From a checkpoint of a small mixture-of-experts model trained on Wikipedia.
Size: width 384, 61.6M parameters.
Training: a variant of Adam for the experts, 2697M tokens.
Below are experts of layer 4 (counted from 0) of a mixture-of-experts language model. Rows are named router (the router's row for the expert), gate (a neuron's input weights, with its number), up (a neuron's input weights, with its number) and show model dimensions 192-383. Each number is 500 + 40 x the weight over its row's rms, rounded and kept within 0 to 999. Numbers have three digits each.
Before each expert's rows: "gets" lists some tokens that make up at least twice as much of what it gets as of all text. This comes from a sample of Wikipedia text that the model never trained on. Tokens count by the router's weight.

# expert 1
gets: " | ", "0", "–", " |", "3", "; "
router:483545505514465567475476403471496481483523525561467420435432440571498501515465490501474461502468595455507498528518453492548542539430486503436497498496446501489512418556470408513501539428492460528515507548549501463456591449431516455473565480572519524478543530464513454527501544564524438509494496498444516502494514508442517458496587504527518496382507537566529556486590446432544540498490564492463486512504489542530520522490486547435558487477511478475471490504531543567470496479531530521508559470473551537527521490500507497502498585562508525529532467497550532509449408501518532513
gate0:458532461463526552527542525533531483476516492492508537498470490498439478506471481587484524512490573568477517464535481494543487513443522527509452464547520531444492417493534459508506461505476482460503543458520544485485488487458558472533508459513508510490497436444540536450493550489463491528525592504524377524441492535459456534488493531455511489527501599467522511458480529493463534539555512554493499491435550548540554476526432419442479592579459425467497491553538476460522460422527540427450525461473506485570480479554514535528449511454484536496504479492483540449562522446492484493
up0:415488496540455529581534477478576489478534470490568594475511535502499551565432491500511498522483483516507509444513473564489451479552489515502535495465521555444460475516452498509483481549548526500515495476431507536406462516517465486487474570536543468503495599501522595461538541497464483531489443525494501543509559500561518479533444560574538467513522515486505453561489482534498491530501481535504539571550510425539530504491521496459554481500373429542555475513454495479516429530533504506482470498429479469530528484570483493558483539521478406456497543514456550378553516443435490461
gate1:444513417450434470523474471469472554487543524478487559507494477482534500498525520506487514525514557488465518520531426512544561578481451471532458450516503510525439546488449478541491469497493427530480505454555513517505518493499502460498465532566481510527523509428407461454478483495494521530425488492484404545555507392456526502462522576523543570529531446518512450486470521522567539478461520471464478549486490468477452514490556491458475513476494506532450472602481588490511447591504406596517512513501496494488462515484521522524478505464504448519488530477532604553510449540574532539
up1:537565532521546505457432540481522467463492523460497462473456496558458537467533509491542504469493522514572485493495530493535491499511528456449461539494493499518458513563470518526559541455546574500518486454500475461449447432535534502523454449494546495509515510535508429479416523477462508497470531559492562477555428513449452503533539473538510452510498535453542505530543473571505458495618521442441517538488564558573531480501490540548474502472549553486495572526543503505426492549524461517482548539446484522531406466446504472510491517517474500507501398480483536458526521417478462589
gate2:439499474478419580469462516577409516519464437511514570413505472417464538537502549489496502500489529567525484493476520492501501519421517520488518508471512486417486550546481425458509464516516474475522596547551506459511512545495477504539482499458548506480552444584507494451538500536583558457509491506528538491507543547424518487476532540498479501460455441501532506507437469448417474617480509452525403504513473415481541483539563407534487509490462460513515492510522461498482478465493506464509479549473561472481426554515420440424515522426481509485537455452481468489463547408506545479
up2:574473524521468506500559435566508539501456513508502441481467489524503519485449497451459507580472540437490523468515464454471501474492427496474521509532550499463494478495505563524527447498454470525459434511410483450503537535534537429491552485513472550552588489459523446548467449509498503508479533520465503514582458484567511478487484529494514534478540440455517508576505472543481559491573528575476480575463494529511504447464572562522557461540514461568505484499474486525536480531526577506459536512513469488461490506441577515514468483519575498472518503501570512566538501587438572493
gate3:456475452560505455451564466513506497504388486545493544462491511484473537519531575546487526466466462508481457434436492442503475456479545482477473515530505469531539492442473515513497560540566521486472543521518528446470497544530478456536481495530503529518465542575518544470525564572551507448527521550485466493484466573536484499493511598512505442490596470543495510409505481528491430526462443557489486499506510504501539498490502493472527563532569500436439468529489430508459506430470531478512437415495510395525493476476455482514526503526488423420469521516509495536399529442443612463
up3:454396574513546405495501505558503493537430506496545516434552498563427552460535486531531501526494429460460488546447405465485499488514547507516518514495504486539494543478530470563448527468608599521480467492472497487502458541527531488555505494530509544462508547492498559434480482471402485444507492530521469561486580479553440528543494516473385479505450481529469531544491549559478495568453455510455507572466532514556509559498475462568465565489530511559485535480489511527463507516504511511455587578526447497481581477467435540568422488539541421457481510487506493481477550453459467455
gate4:536477453521566490577540488486482531473603515443553560506453508515456491473441457570494555456491573492521560517482489523528635509559450541433469463482485547521434512467479449501565499515493547474539472508410550430527502513454456511550549491569486478465463550579500500479540521514507472502529488410493540527527480437423499519504543447499487478446522529567497506527565542456507449479553488557483513491512447521530463450512572554522460407491477479442448443464496472504453480503534528517516503436515486506488524527574562407530503518465474516463471485530499534497508524493568506515
up4:467528524491464516539513481524459461527466563465522460490410513428489448479505480549535483554527491470507477401501532458483449482521506522512417518535474461453561449522527515523415450550542486529509419530497433493442478521513500539465541553491577519474447490513457499482457503554539493488511514482457484471523522538473415481500541538469548552544507486462578533450459492521511513355481481546468512514486556464562560436532525503495457517530542509606430554517582485514566551455551564478501475486464529458398559524473510486486540416460519487571516555482465522524500475575486503464
gate5:449558534481476422437556434441436467519549478487508567538474417533487560445516511521535550504496532523534458469578500459541538479461471521526447491563478584474512493475496532468521520512538403472499549492526482483517531493519522428523511483498450409508455606416496454506471456498502474517511529521503510533522502512529519511573575485543558587551532503528455525502532473510504463427501487502488501497486596511563515473456505444503466507529482528476504490531514514545531460532528485509489510468485526525500471460486501539471506493567508485484524465510454593532514494491491547498
up5:558468567422600486486470425447516486420514418391529478461522470521483519472523533480488587453512496474485478457430447470510502520472475471545517469517552481461567422451501500474503488477540458543495528465508359481470578560577522444479505497490422508481492457487472492550541512491472463507487512476455530507483435477460526543460469485463443553611505485469529495468515494454456494494521462500515467514519578477539457515436507513494500557585537542483430485483504493498505481540508461521475521444492484515527545451475529470471484501531569534507473543590467613494467503498532485538
gate6:548559497547521454536502512511539464471487496450491474529510469529449483443441553496502510480553449504557485505480453427532498466534539493490555484537501515532484558484561495551506539467525506501472445490467509443519488515535520534452569540484492515494522481478471530398507534640540543514466588531571453507493490476583502479467489554473550581470483455525485512451516520541492452458419467451440549508527535515550412405514448462544453519481556479485494501505446488506470477526530560520429473460511456459509470526451487490576500446488462520497519500471571418444441477475533540483
up6:536529450491569547579466471492549474539553437500528428479469537522453551425488453393541539515526420489465473478441590484399518557502472459520562470520475480555505531410528486535482475465541458460491522511494492519527489529460494536537481558488456512457549505472500543463493530576539547471485456491545512518506522462465500489439427450462480488504502505514467468585491476463501484415464525542483465507520559570513533426499514532483494549511462465437506414498506438551467443509533539409464437538477509530443579500521439538501516577526486511489498488477494457517428565512540526491